config.yaml
activation: "swiglu"
groups_per_token: 3
optimizer: "adamw"
Below are experts of layer 5 (counted from 0) of a mixture-of-experts language model. Rows are named router (the router's row for the expert), down (a neuron's output weights, with its number) and show model dimensions 128-255. Each number is 200 + 40 x the weight over its row's rms, rounded and kept within 0 to 999.
After each expert's rows: a language model's description of what the expert responds to. This comes from a sample of Wikipedia text that the model never trained on.

# expert 30
router,193,294,232,155,268,150,203,221,245,240,198,167,129,234,178,181,175,205,192,199,197,198,252,179,237,236,214,134,185,153,252,248,199,156,219,129,237,198,182,172,240,135,184,200,145,256,242,198,196,270,258,190,219,101,214,194,242,204,250,265,228,150,156,267,240,163,168,224,195,197,211,186,179,281,262,223,201,218,175,154,166,202,229,242,257,279,180,167,199,134,160,278,252,99,146,200,193,201,148,211,156,197,180,203,210,194,177,207,223,170,213,200,207,195,185,259,200,240,202,146,201,168,220,222,201,172,149,252
down0,138,214,205,251,152,127,199,264,216,212,156,152,262,232,249,188,148,207,174,188,168,204,226,153,206,182,88,271,222,172,234,244,214,214,276,185,268,201,162,176,230,246,185,178,194,183,178,155,221,240,199,201,198,201,305,237,197,207,171,184,261,154,248,242,160,195,187,283,187,158,188,193,232,172,201,153,209,162,188,159,134,171,217,177,163,184,166,146,64,203,186,219,270,212,207,194,221,201,121,247,168,147,165,194,156,292,232,264,259,271,217,211,115,170,200,175,197,183,262,158,166,156,182,178,161,151,190,205
down1,202,233,198,175,198,177,166,229,306,230,215,252,236,251,261,212,197,136,207,232,154,152,222,196,222,183,202,223,131,234,230,175,238,175,112,193,265,148,228,135,173,199,187,232,178,190,275,156,165,211,212,188,228,151,203,221,219,179,136,270,197,171,227,183,217,231,183,219,231,268,192,202,194,255,188,171,195,156,227,195,181,215,223,187,226,253,207,240,199,202,225,223,241,220,150,202,262,209,211,188,188,310,219,221,108,196,211,142,215,227,248,256,245,235,186,178,286,146,109,155,170,223,189,114,184,164,165,245
down2,209,160,199,118,181,194,218,173,188,256,184,191,128,281,173,197,179,190,231,270,197,205,244,195,255,200,244,193,201,191,251,177,213,190,281,200,237,223,160,151,207,257,179,159,221,204,205,235,231,256,215,187,206,193,206,246,99,159,153,202,276,205,174,182,149,197,191,186,194,203,211,278,150,133,225,167,216,218,233,269,175,224,187,200,134,171,160,125,171,140,170,225,229,307,203,225,247,192,187,190,166,188,208,221,192,170,144,233,201,190,203,192,191,220,233,178,200,246,175,149,242,198,190,182,197,221,201,230
What it handles: Mid-word syllables in names. Internal syllables of surnames and words, such as om in Romanticism, Somerville, ev in Vorobyev, Kevin, plus serv, Japan, Tom.

# expert 18
router,192,246,135,227,141,148,184,136,183,177,191,231,221,198,103,215,236,180,217,198,185,224,205,196,163,205,188,132,304,172,200,172,120,158,168,200,207,238,205,75,255,151,232,119,249,210,195,124,173,247,215,200,210,158,190,164,195,244,238,205,226,137,171,277,178,142,192,201,195,232,253,174,173,222,221,264,250,185,227,155,235,164,267,186,230,160,150,202,257,224,198,245,274,149,182,207,155,213,223,204,192,205,157,198,213,167,197,186,227,226,218,205,227,235,181,287,188,226,213,158,152,210,262,274,231,213,219,164
down0,146,239,231,144,249,287,183,163,201,219,253,222,230,217,300,194,211,208,198,245,202,126,135,133,287,158,198,296,223,269,148,221,245,224,203,176,211,211,149,177,227,266,118,241,227,182,146,204,204,216,222,188,210,172,218,251,261,192,275,184,122,106,149,192,207,244,216,186,229,146,131,188,137,269,164,255,240,208,133,145,205,105,181,222,195,130,178,219,245,221,242,193,250,197,220,237,283,193,241,159,83,165,210,194,169,150,195,170,150,249,192,216,286,221,208,178,217,203,190,155,165,231,228,204,151,185,227,248
down1,301,149,154,221,201,198,179,224,266,133,188,236,274,154,215,154,209,262,164,186,230,240,202,171,163,157,188,177,193,185,159,170,241,246,217,198,162,193,208,161,145,191,252,181,272,219,189,190,126,219,212,305,242,201,188,190,210,190,231,269,184,235,184,229,211,215,191,244,266,263,260,172,143,260,270,181,217,144,202,164,242,114,214,179,166,195,196,232,203,181,251,214,294,224,195,205,170,120,190,215,132,163,178,238,139,248,134,256,198,216,250,187,195,230,193,108,161,203,218,224,220,175,218,210,135,317,204,106
down2,215,227,205,219,245,167,195,228,298,260,231,258,253,257,147,197,185,179,150,154,171,197,193,225,177,194,301,256,249,223,258,235,221,241,260,229,146,177,193,140,160,164,258,257,151,197,203,149,202,226,248,146,200,134,183,223,224,210,300,258,144,238,249,195,226,208,262,214,181,174,159,164,194,193,228,245,179,226,162,199,155,155,228,157,207,240,169,206,71,205,160,214,211,178,190,248,199,180,244,184,178,209,188,189,131,170,195,159,195,207,224,255,155,136,217,265,198,262,249,189,213,218,201,168,202,212,156,231
What it handles: Personal first names. First names and initials in people's names, especially Spanish or Slavic ones with accents, such as José, János, J., William, Robert.

# expert 3
router,234,248,191,199,240,137,265,134,240,219,176,200,167,252,155,197,205,179,229,227,162,145,211,191,211,190,227,150,232,164,257,242,179,195,140,159,224,221,184,67,231,292,176,235,137,204,204,161,154,284,292,223,250,164,196,253,160,196,159,287,210,144,125,207,269,187,252,141,237,178,284,157,167,191,228,213,307,157,194,210,161,222,252,227,193,234,168,236,203,227,131,226,238,185,170,209,208,226,161,218,188,212,144,210,251,134,159,173,214,133,143,201,188,223,225,241,177,236,175,191,188,190,199,224,171,215,163,197
down0,180,166,292,169,195,245,193,184,137,245,196,198,266,149,185,221,193,159,188,209,215,175,228,284,238,166,258,255,183,211,232,211,216,223,176,201,192,152,136,197,193,135,156,171,254,214,156,235,160,193,213,175,291,203,201,190,139,167,174,267,160,147,213,211,170,219,172,163,200,211,197,197,121,200,239,201,167,194,220,153,274,233,129,210,165,247,267,213,236,85,164,199,193,168,219,226,195,165,171,174,200,218,206,194,247,195,117,211,177,158,252,238,201,302,176,161,182,185,194,174,164,202,189,225,249,157,202,186
down1,170,199,229,341,232,125,260,240,221,211,146,211,229,185,123,223,186,226,242,176,209,184,190,162,203,252,139,201,150,211,213,246,175,220,155,183,149,186,134,253,188,182,190,172,229,224,158,197,211,237,168,181,203,271,189,197,254,196,221,213,182,211,205,229,129,233,215,149,279,221,244,165,187,235,203,232,145,189,226,170,172,230,104,232,224,265,144,155,242,220,163,159,208,241,131,230,177,150,205,246,177,171,245,249,168,191,144,208,219,207,217,211,224,227,68,169,197,176,188,237,217,207,137,154,255,262,198,179
down2,118,203,192,247,115,206,122,185,281,165,160,225,157,214,231,169,234,181,183,213,220,155,269,145,192,164,197,263,240,262,194,181,227,226,163,164,166,172,173,227,192,189,139,198,243,208,176,258,185,232,147,189,208,266,173,207,233,200,175,201,204,227,162,250,210,270,101,187,187,206,173,229,243,110,192,169,297,188,215,151,213,213,201,253,160,207,213,142,168,257,170,216,152,227,200,213,185,237,222,165,244,171,205,176,137,234,124,167,147,222,274,226,210,244,132,217,220,163,145,201,157,191,235,202,204,181,235,190
What it handles: Infobox colons and Sp-/Tr- starts. Colons after field names in infobox lists (Starts:, Competitors:) and table pipes, plus word-initial pieces like Sp, sp, Tr, Bl.

# expert 16
router,200,185,191,215,214,183,214,166,149,175,139,210,206,233,165,181,233,196,254,164,186,220,255,161,198,209,232,140,225,173,191,165,162,167,145,139,259,257,144,154,280,222,174,227,234,260,249,134,190,227,274,170,174,164,234,168,187,252,250,255,174,143,168,306,206,148,204,227,272,225,206,168,176,274,214,252,285,216,252,199,201,180,249,252,242,177,136,145,175,141,176,203,194,91,128,181,212,203,220,143,162,165,231,233,223,166,200,185,206,183,273,204,208,236,208,280,208,245,234,211,228,136,187,188,197,172,213,172
down0,166,246,262,157,118,211,153,209,182,276,250,141,192,114,230,214,219,203,237,118,218,237,256,196,179,285,219,166,192,197,275,184,149,183,201,190,148,214,218,242,158,197,207,189,156,217,151,246,274,172,110,247,140,205,165,248,214,190,158,221,195,190,196,195,243,139,186,169,158,249,197,226,145,193,235,169,145,233,196,139,180,159,212,208,213,152,261,174,169,266,198,201,245,229,169,136,231,255,186,172,156,214,217,246,204,160,223,239,221,196,163,227,150,157,238,255,271,220,129,191,146,175,262,243,241,176,173,183
down1,200,151,109,273,112,191,157,231,242,241,190,222,191,194,208,116,219,185,202,128,187,258,198,201,178,238,227,290,225,153,231,215,248,211,172,209,197,124,203,203,290,210,151,185,158,256,162,256,159,192,215,254,225,204,235,222,160,259,208,193,143,159,271,253,164,236,245,181,128,199,183,197,190,204,201,182,202,166,175,182,216,248,167,200,186,203,169,162,118,180,187,229,205,233,178,193,200,262,189,206,123,194,233,259,203,177,173,193,223,193,156,197,171,237,154,232,213,229,271,108,208,210,102,151,188,173,231,174
down2,278,138,217,119,283,148,185,229,165,174,213,254,194,206,229,192,146,151,163,204,241,225,151,178,228,231,137,174,194,281,255,168,77,206,209,178,178,254,163,156,187,199,243,114,158,171,178,196,212,225,255,208,142,206,230,202,211,157,181,142,206,180,153,165,192,184,206,284,257,260,253,190,185,218,133,215,158,177,144,292,185,246,202,186,150,206,215,211,225,255,280,236,285,257,252,193,143,171,206,165,158,233,195,217,146,139,196,218,212,237,208,172,218,122,171,247,240,139,172,260,241,190,178,169,221,197,218,214
What it handles: Word-initial c/st pieces. Opening pieces of lowercase common words after an article or preposition, especially c, st, app, rec, as in c|ortex, c|areer, n|onprofit.

# expert 20
router,189,291,177,249,236,136,227,164,268,231,165,137,174,141,71,150,129,161,224,229,143,226,255,149,224,235,183,157,260,142,245,204,154,230,164,178,193,257,179,119,237,174,200,167,198,243,172,177,181,250,215,202,237,212,225,215,174,250,177,193,160,164,97,263,204,156,184,165,178,246,192,170,167,273,212,247,245,167,251,263,182,169,244,192,201,233,179,219,216,186,209,252,227,189,95,219,155,260,270,235,193,213,193,199,218,146,220,190,168,216,257,172,213,237,158,217,202,242,206,124,186,212,184,194,207,192,208,232
down0,227,249,164,180,192,229,156,190,201,144,155,251,158,207,153,197,203,151,253,277,168,226,228,156,183,163,271,211,217,135,197,172,127,101,187,168,185,191,184,199,162,169,152,221,166,271,212,144,181,228,190,247,196,189,265,216,196,168,203,297,241,216,160,146,237,234,188,235,163,198,219,177,126,173,230,183,222,173,144,215,250,190,202,159,237,201,209,193,205,167,212,258,244,167,162,268,310,189,204,211,263,288,187,135,247,200,289,145,167,172,260,209,240,242,217,163,131,169,215,233,191,150,139,212,260,195,147,184
down1,190,213,153,159,176,284,193,223,211,191,163,167,207,287,202,221,183,223,175,194,256,247,183,254,192,165,241,259,181,193,247,199,205,164,143,149,193,172,202,251,188,203,132,254,181,221,228,155,195,192,187,190,167,224,198,229,302,214,149,197,194,210,207,145,172,195,231,265,214,168,119,229,205,210,251,184,234,230,198,236,210,237,200,190,257,262,293,197,235,182,235,237,121,194,204,66,230,177,252,169,190,126,190,211,228,205,169,265,224,215,217,215,226,186,181,203,188,161,157,175,131,182,226,249,237,204,220,242
down2,167,180,205,185,149,200,218,212,197,159,167,160,215,102,244,201,250,155,203,223,165,198,224,185,261,260,170,187,184,213,233,111,234,212,172,210,188,253,216,245,183,184,216,110,195,153,227,177,268,211,211,258,226,196,155,132,225,163,240,158,131,167,243,164,219,183,232,187,177,152,189,135,179,270,168,223,223,170,242,239,212,273,208,150,195,141,145,209,235,168,262,171,214,166,243,199,127,284,181,233,206,196,187,298,213,165,206,210,190,218,232,240,133,194,237,285,203,259,243,248,183,249,217,194,148,207,270,185
What it handles: Years, war, way. Decade prefixes for years (199, 201, 200), plus words like war, history, similar, reference, and way in phrases like "by way of".

# expert 61
router,197,182,195,169,200,150,243,191,229,220,164,167,253,162,147,193,229,145,252,217,180,170,207,223,222,292,207,147,252,192,274,201,113,208,142,155,230,199,130,162,220,175,170,196,227,225,164,124,163,268,262,219,196,166,167,239,148,197,232,219,172,165,212,236,254,117,171,155,225,171,243,223,199,206,262,226,191,169,237,219,184,175,165,200,249,220,134,230,253,192,221,241,213,168,167,208,201,203,177,196,214,198,197,153,153,124,159,205,197,254,222,207,276,222,204,243,191,238,172,75,255,254,223,245,204,225,214,216
down0,193,227,155,273,191,212,190,180,179,188,252,187,215,128,130,121,124,210,140,198,214,247,228,173,125,200,198,149,168,147,128,278,223,107,232,213,136,135,195,234,221,297,194,167,227,148,171,192,253,206,191,151,174,265,208,163,170,250,239,209,237,173,178,172,241,224,213,235,197,258,201,156,254,188,122,198,226,224,168,207,225,172,179,194,255,240,228,186,146,158,276,238,117,256,261,174,240,231,304,273,181,197,220,177,227,112,199,175,233,208,204,221,177,253,221,218,247,177,211,278,231,235,211,236,161,186,59,160
down1,235,221,190,207,158,169,126,214,247,215,187,183,162,118,240,187,151,190,171,275,93,215,241,299,173,231,130,231,249,232,214,195,240,157,240,251,265,179,187,155,109,244,173,224,154,180,186,231,206,200,237,178,178,155,180,213,133,249,147,149,207,218,226,164,172,173,261,272,140,178,180,252,175,216,168,167,171,146,188,184,234,229,193,224,269,253,173,156,239,167,220,111,160,268,207,181,205,195,193,223,176,202,159,203,267,186,200,161,195,247,241,262,176,211,161,138,220,240,228,224,215,251,294,233,201,208,157,137
down2,209,175,250,239,236,300,230,208,210,206,155,209,224,198,184,221,207,176,74,142,174,289,220,283,237,256,131,236,149,222,177,192,154,241,199,168,214,219,202,214,195,180,142,202,286,201,233,254,205,197,175,139,191,181,110,196,184,178,216,236,212,189,177,204,178,228,263,313,204,228,218,189,280,227,127,211,216,228,233,216,135,291,244,188,168,215,228,164,167,241,195,164,161,168,228,216,183,215,234,270,236,220,175,162,228,223,208,185,160,204,224,223,152,241,174,143,229,182,226,175,160,229,233,130,118,132,207,276
What it handles: Nationality and clade stems. Stems of nationality and proper adjectives (Dan, Austral, Roman, Ital, Phil) and taxonomy or census field starts, e.g. Dan|ish, E|udicots.

# expert 24
router,257,233,206,210,184,149,192,121,199,166,182,183,228,213,79,169,161,200,233,203,198,151,252,158,192,229,234,232,221,223,237,198,122,213,226,188,209,215,133,186,224,259,196,284,141,185,266,223,181,214,232,169,190,166,261,202,187,186,255,206,142,200,174,226,179,118,151,161,202,165,255,203,188,191,274,230,234,184,223,215,224,218,249,207,155,290,163,185,227,143,161,259,257,174,165,247,142,185,185,185,173,212,125,227,247,190,230,196,189,182,177,166,206,191,148,309,246,241,196,178,181,197,240,250,262,218,175,217
down0,179,236,240,203,176,160,186,213,253,221,248,251,275,224,197,188,217,246,203,225,140,137,213,231,184,235,214,172,255,187,167,202,270,223,203,208,219,121,146,304,192,106,185,235,223,81,198,198,205,147,159,204,135,141,209,256,217,237,225,175,253,208,129,206,205,184,139,204,241,156,233,125,270,250,205,196,282,246,132,134,206,210,231,194,261,198,159,160,273,142,177,211,193,188,213,258,211,208,164,148,228,200,208,199,196,172,167,148,154,212,171,216,289,227,219,118,192,162,223,101,211,175,208,173,169,78,131,219
down1,249,210,149,225,226,126,171,154,175,203,218,146,179,186,250,176,212,263,166,151,238,269,223,207,223,210,143,217,231,204,178,130,214,190,172,218,293,213,252,164,187,266,234,181,249,224,184,246,192,208,175,177,200,178,168,137,201,146,231,112,191,251,213,183,217,134,167,203,231,233,150,184,140,160,183,196,221,155,219,169,173,267,204,189,154,179,162,243,175,209,203,180,236,198,193,183,226,166,199,253,169,242,193,235,116,211,217,208,260,221,172,158,140,186,196,223,267,234,204,197,244,177,146,190,254,249,285,183
down2,149,147,198,147,195,227,119,225,239,194,168,138,156,165,273,215,106,207,161,152,136,244,232,230,211,184,212,245,223,199,240,190,299,181,251,182,243,215,104,174,217,204,157,238,169,261,193,215,235,211,177,156,153,186,185,187,176,129,282,180,153,145,125,145,181,234,246,254,195,193,255,208,229,163,170,236,200,219,157,282,215,234,193,201,272,170,116,188,228,172,182,241,238,162,203,220,143,226,285,176,234,206,197,237,112,232,197,187,179,129,279,266,179,267,211,248,241,221,220,173,181,209,129,219,177,161,174,251
What it handles: Name-initial capitals, article a. The article a and capital letters or first syllables starting foreign proper names in lists and tables, such as K in Kintana, P, Ch.

# expert 29
router,225,240,183,216,173,175,247,169,174,312,177,206,188,229,176,161,207,152,228,159,123,158,279,229,243,278,262,173,190,120,239,182,170,168,184,198,179,230,147,172,213,198,167,190,193,215,224,178,203,202,266,175,211,128,184,220,210,194,251,247,182,169,195,218,184,160,237,175,256,220,251,192,183,305,227,247,178,219,244,223,141,147,246,204,201,221,120,173,183,207,178,207,249,103,118,223,131,215,207,219,169,186,106,221,253,185,202,179,237,281,192,223,246,170,159,217,202,225,182,110,166,204,213,239,185,177,184,185
down0,142,252,234,191,204,264,226,234,225,191,235,136,159,176,263,161,303,242,243,189,196,155,206,241,175,185,208,253,175,210,198,121,175,166,251,162,255,233,292,186,166,152,207,211,206,214,128,217,187,228,205,188,176,201,196,175,229,131,198,269,118,191,237,165,164,157,190,213,177,277,223,223,239,206,207,144,176,190,164,229,233,155,193,166,234,184,231,234,185,225,178,195,113,144,156,140,235,115,217,149,213,259,231,163,198,257,225,219,188,183,207,192,198,214,199,186,175,181,230,198,193,239,253,136,119,229,262,160
down1,204,244,285,230,232,244,144,192,237,254,239,136,159,194,206,237,159,264,199,225,174,233,270,186,174,163,168,260,201,126,212,152,127,254,250,269,273,184,205,181,226,178,202,272,227,179,268,235,168,210,178,201,212,211,222,209,133,214,241,178,232,144,130,227,235,262,227,202,256,225,208,188,184,180,225,239,209,253,171,163,221,192,224,230,181,233,154,165,239,219,183,174,263,228,152,174,231,172,245,247,214,182,242,211,140,248,264,181,161,115,214,134,178,229,209,230,225,168,236,186,228,97,234,135,204,194,188,199
down2,187,322,256,177,169,201,197,241,169,273,194,170,148,237,201,158,107,244,267,200,159,177,235,213,187,184,212,220,158,217,226,254,206,144,212,208,236,162,136,247,180,161,137,206,164,190,139,183,212,154,204,208,181,251,263,182,246,267,256,135,157,256,237,196,213,199,243,239,181,259,221,146,143,217,194,173,269,233,127,134,227,209,132,207,140,208,244,173,279,162,207,194,215,180,199,208,206,146,191,221,256,226,183,180,210,266,173,237,144,146,153,148,227,235,235,203,184,144,169,211,224,138,176,180,251,233,210,264
What it handles: Determiners and adjectives. Articles, possessives and attributive adjectives opening a noun phrase, such as the, this, its, public, same, original, often after of or to.

# expert 15
router,210,175,214,155,269,115,182,169,131,201,155,207,162,216,153,194,220,172,202,229,170,119,236,195,209,266,237,130,241,185,228,247,206,215,217,166,165,217,198,154,200,236,156,188,135,217,155,192,177,231,276,226,217,159,248,244,187,278,237,249,144,193,189,300,154,183,173,229,168,191,213,172,188,249,254,203,234,186,255,186,143,178,214,179,184,197,149,255,198,216,198,170,237,105,186,209,187,199,181,195,227,270,197,186,203,160,217,149,184,243,203,152,208,251,226,217,221,201,162,207,219,224,147,195,225,163,198,187
down0,247,183,152,272,123,247,214,131,220,232,236,100,254,212,233,203,220,203,251,157,182,189,206,202,235,262,211,224,249,191,170,182,191,218,194,155,194,252,261,209,234,199,249,242,227,227,235,172,217,139,233,177,268,135,287,183,196,206,187,273,257,141,260,237,249,190,223,200,292,210,231,209,151,190,193,258,205,132,138,225,231,190,229,192,161,240,263,177,257,204,211,185,127,142,160,205,206,226,213,189,221,200,200,159,249,208,154,236,227,165,196,211,152,208,126,232,234,249,233,92,152,165,224,183,176,218,264,231
down1,127,239,191,187,291,196,242,214,210,240,192,153,274,178,148,228,215,202,201,186,234,252,273,243,190,247,258,214,161,207,257,224,265,218,176,180,218,161,247,213,231,189,194,210,174,245,138,204,266,178,139,213,206,185,175,165,130,224,142,164,205,173,244,164,209,154,310,205,150,181,113,165,224,239,169,174,258,178,213,175,199,165,164,209,175,202,134,170,243,168,164,202,219,187,257,259,179,193,222,210,190,210,127,170,162,310,216,180,219,192,165,234,190,285,185,170,163,202,183,177,222,222,222,180,202,221,195,183
down2,227,188,98,178,190,161,132,280,194,206,229,227,201,251,233,227,176,233,236,224,174,202,161,303,172,173,234,137,263,181,198,193,246,190,172,193,177,249,176,277,170,180,253,176,203,229,263,133,266,232,234,287,219,132,150,213,138,244,213,176,176,191,185,211,299,226,205,125,177,210,202,272,183,234,160,181,182,229,198,222,169,199,169,202,183,189,234,229,174,241,268,141,220,225,204,225,192,182,241,198,213,238,275,172,112,131,126,254,239,182,123,213,204,202,225,209,190,165,168,187,210,170,173,251,169,163,261,168
What it handles: Initial B and M pieces. Single word-initial letters B, M, b, A split from the rest of a word, as in B-oat, b-ronze, b-attalion, M-ember.

# expert 40
router,159,225,244,200,180,180,198,178,246,215,170,246,203,250,99,170,190,186,226,242,191,196,202,250,207,268,192,202,197,140,271,205,162,183,245,200,231,220,204,195,240,188,238,181,193,240,231,217,135,253,217,194,210,201,230,182,162,276,197,224,171,111,127,195,229,111,146,183,177,179,238,137,195,290,245,208,221,216,229,245,195,211,283,239,234,211,121,137,196,239,127,229,253,148,199,173,224,224,220,221,152,218,177,206,163,205,192,181,207,175,212,164,249,222,191,265,172,193,205,174,213,209,152,257,221,191,167,245
down0,220,167,198,254,137,214,201,184,162,120,217,216,207,165,211,186,188,168,171,224,140,209,171,177,196,161,212,183,262,214,180,258,221,179,130,139,165,219,243,228,268,247,169,209,108,172,217,151,200,239,151,218,238,281,179,157,242,210,193,248,224,227,135,228,156,210,198,206,251,184,166,159,185,149,213,123,248,245,206,223,224,194,254,241,173,225,266,182,172,239,249,275,226,174,195,140,182,164,193,180,168,271,174,197,205,190,260,191,233,200,223,164,158,150,267,177,175,160,161,242,241,167,150,155,165,245,221,227
down1,146,128,217,229,234,161,178,240,142,243,229,139,201,210,161,169,200,215,152,200,194,140,153,215,276,132,113,257,142,196,190,224,240,194,191,243,289,241,238,223,191,200,245,174,175,207,255,243,181,215,189,231,174,208,219,234,189,202,173,193,193,218,202,169,259,165,206,214,192,231,215,252,202,209,221,187,249,144,173,125,202,195,154,242,169,200,245,221,205,229,163,160,163,113,268,167,255,171,234,146,198,218,195,216,232,187,156,134,145,167,229,224,172,160,228,188,223,163,196,207,202,281,165,187,256,163,213,287
down2,285,174,202,254,155,186,196,226,201,138,191,197,239,175,235,148,315,101,244,140,216,229,268,255,219,154,168,291,206,203,219,240,273,109,105,220,210,261,223,159,151,221,121,152,161,178,194,252,157,212,151,258,225,105,191,198,231,207,176,243,241,223,169,157,200,197,204,232,219,175,193,260,178,196,169,138,181,142,193,206,171,209,203,126,205,204,162,158,194,239,181,201,161,160,185,213,217,130,266,187,175,188,182,85,232,262,176,207,177,237,240,312,174,246,235,205,193,204,196,187,253,224,314,209,252,180,229,174
What it handles: Inner p/ol word pieces. Short pieces inside or starting words, especially p, ol, S, Rep, Res, as in cre|p|uscular, tric|ol|our, Res|igned, plus "See also" headings.

# expert 41
router,244,175,242,210,211,182,220,159,273,253,153,138,128,212,156,157,222,159,218,142,146,192,168,186,204,209,269,159,218,169,238,194,200,119,221,238,210,245,148,193,202,253,208,194,171,197,233,182,126,241,246,228,219,133,195,202,129,242,206,197,140,162,223,200,191,143,178,222,235,254,275,124,109,259,215,209,288,236,234,242,192,173,268,231,229,214,175,184,192,214,207,211,239,129,174,234,156,156,244,168,140,185,137,172,239,210,212,146,136,224,228,287,209,243,198,268,220,217,153,201,214,253,202,255,215,194,140,255
down0,258,195,216,164,192,190,214,205,152,156,94,243,181,169,214,148,262,206,239,226,171,180,247,206,187,248,211,246,209,154,258,157,182,173,160,164,232,255,229,180,179,207,236,315,150,221,174,273,213,180,218,254,202,246,196,226,207,210,185,162,213,228,227,228,210,210,245,187,187,153,168,188,227,206,178,199,103,263,160,161,214,200,144,189,245,229,109,142,186,174,202,193,214,287,155,281,204,211,164,229,164,259,182,255,209,184,243,199,194,188,179,174,214,148,205,292,154,209,156,179,220,220,240,278,116,248,146,167
down1,199,200,201,191,108,99,144,287,205,223,143,244,228,192,153,196,162,232,190,205,235,206,230,283,233,182,171,291,182,176,161,164,187,209,180,205,169,212,223,184,182,171,185,120,201,134,248,208,195,262,241,226,150,174,176,197,160,233,294,293,237,274,190,181,202,267,248,179,242,233,155,271,204,268,195,225,152,236,266,182,97,195,233,203,227,208,169,231,251,191,137,211,178,182,165,257,179,193,175,143,266,265,220,188,166,259,206,188,152,186,153,176,245,151,203,229,217,183,234,188,125,241,181,218,166,211,193,227
down2,196,122,248,178,177,139,122,155,232,156,195,308,209,259,193,225,190,272,205,202,263,172,203,179,162,226,235,179,151,188,229,205,189,263,246,214,182,204,144,159,181,213,158,175,200,159,220,242,179,126,145,211,195,217,177,204,213,195,156,211,227,265,225,274,199,185,142,214,202,240,185,224,221,200,181,182,177,241,288,156,225,191,173,196,211,253,205,169,258,190,158,196,216,233,232,177,209,303,150,197,134,164,209,201,217,252,90,206,158,166,187,175,195,255,230,206,160,167,105,262,265,189,188,240,209,223,170,193
What it handles: Initial consonant pieces. Word-initial fragments like p, sc, Sc, ph, Ph, th, stud before the rest of the word, as in sc-ience, Ph-D, p-oems.

# expert 52
router,207,237,227,225,273,132,213,129,179,229,152,175,181,216,78,173,214,147,238,229,186,235,228,164,172,185,271,153,193,151,248,233,175,252,171,195,235,227,181,171,228,149,205,192,203,186,253,182,147,166,272,205,172,98,190,216,251,256,225,204,220,170,139,235,168,67,161,193,223,207,204,125,152,185,262,224,266,213,275,153,223,157,229,242,176,227,176,196,206,231,185,203,247,126,192,221,193,208,245,221,178,212,127,256,281,158,165,169,234,213,144,211,226,309,203,254,253,238,173,134,128,184,272,175,156,209,186,187
down0,264,135,155,243,146,240,169,128,115,186,222,170,271,147,170,220,191,134,230,206,194,210,182,177,212,167,191,146,177,225,277,117,208,161,250,170,197,268,227,142,219,195,240,152,144,193,245,154,243,261,262,228,215,102,129,235,181,202,212,188,224,190,168,194,227,192,190,132,222,162,184,254,209,174,239,139,200,218,234,218,170,211,162,148,226,170,220,213,239,163,163,212,224,227,171,177,227,216,190,226,205,219,133,179,230,233,181,241,228,211,243,206,119,289,200,189,250,153,172,203,279,190,278,192,192,245,151,198
down1,250,189,207,138,145,131,238,198,170,157,235,199,214,116,186,163,202,216,181,100,243,156,175,205,209,217,162,225,258,188,193,196,180,181,189,238,218,223,176,241,214,251,182,178,202,243,272,159,209,249,209,240,253,141,263,155,181,152,244,155,220,163,201,155,238,132,165,207,224,176,182,176,220,214,200,95,160,156,181,240,144,222,157,200,207,147,117,226,193,238,227,246,226,224,174,178,244,223,141,153,245,193,195,268,232,214,156,139,206,270,169,255,192,268,205,216,212,242,207,194,233,150,243,252,198,229,153,213
down2,167,207,228,205,244,211,147,258,225,195,269,184,213,245,152,200,216,181,139,245,187,227,207,194,133,170,170,238,213,207,178,250,223,206,231,310,214,264,139,183,214,197,173,202,146,206,159,176,195,148,172,119,209,217,200,184,197,152,246,139,215,225,225,192,150,184,176,182,271,242,242,244,167,247,203,248,153,237,226,171,142,189,147,142,169,167,161,210,209,195,182,247,283,131,193,247,233,232,234,229,159,238,195,178,244,143,187,201,136,205,142,226,225,183,115,214,182,222,250,178,222,194,214,171,185,172,241,198
What it handles: Dates and ordinal numbers. Month names and day numbers in dates, such as 3 October 1959 or February 3, plus ordinals like sixth, first, early.

# expert 33
router,195,237,168,161,218,168,153,144,167,203,186,176,180,222,162,179,261,238,214,186,237,282,230,229,230,201,254,192,238,132,203,166,202,190,166,99,234,258,119,161,230,202,150,159,232,232,248,177,186,276,253,198,190,145,257,232,140,213,230,202,171,191,174,245,199,152,224,164,219,242,239,130,182,246,228,271,185,205,234,147,235,165,276,236,207,233,210,174,132,226,149,230,283,129,170,203,244,200,154,161,131,179,178,222,241,174,196,152,213,159,241,223,202,187,179,259,298,199,174,170,170,103,221,243,189,169,160,196
down0,196,189,287,262,255,156,208,159,249,168,170,180,232,176,144,234,243,232,239,192,237,156,193,238,171,141,228,260,119,205,165,242,180,161,173,199,162,175,188,193,215,172,233,240,203,218,236,171,169,113,212,214,133,129,168,194,218,238,146,160,206,200,239,151,152,183,257,172,179,152,212,202,259,209,183,200,216,261,184,174,248,202,149,194,138,197,124,210,201,153,165,153,116,228,194,219,151,249,208,218,304,256,186,227,133,245,152,209,215,137,146,163,134,190,195,198,185,179,195,243,211,238,205,217,193,171,174,102
down1,201,242,149,257,246,186,202,162,307,284,182,230,203,207,144,182,185,144,168,142,257,276,255,258,233,141,188,236,236,213,206,196,215,114,171,180,224,223,165,242,154,203,223,141,128,231,234,157,180,226,179,230,214,196,184,227,190,236,170,221,210,190,188,188,189,303,219,191,186,211,133,229,98,149,170,205,201,148,182,191,164,184,198,241,200,96,210,229,188,128,228,226,146,212,168,247,232,195,168,202,271,204,192,200,191,197,247,177,163,116,235,160,295,188,241,154,196,226,173,173,194,242,137,101,196,215,130,253
down2,190,136,207,195,157,172,241,192,169,195,143,177,272,214,168,249,204,192,206,215,96,253,237,175,142,187,147,173,212,228,130,195,240,235,198,133,156,217,166,275,193,210,230,164,240,204,187,261,191,267,206,151,285,192,150,201,219,181,268,255,229,171,187,228,190,200,186,226,199,188,230,159,219,204,153,275,182,233,252,237,206,210,171,149,217,223,196,225,145,132,169,139,265,273,170,186,254,187,218,178,167,176,174,169,224,144,178,156,240,170,168,142,183,207,205,256,171,200,296,161,210,222,168,280,201,131,246,262
What it handles: C/Pr starts, campaigns. Word-initial C, c, cl, Pr, cr pieces, and camp in campaign; also ± and − signs in election result tables.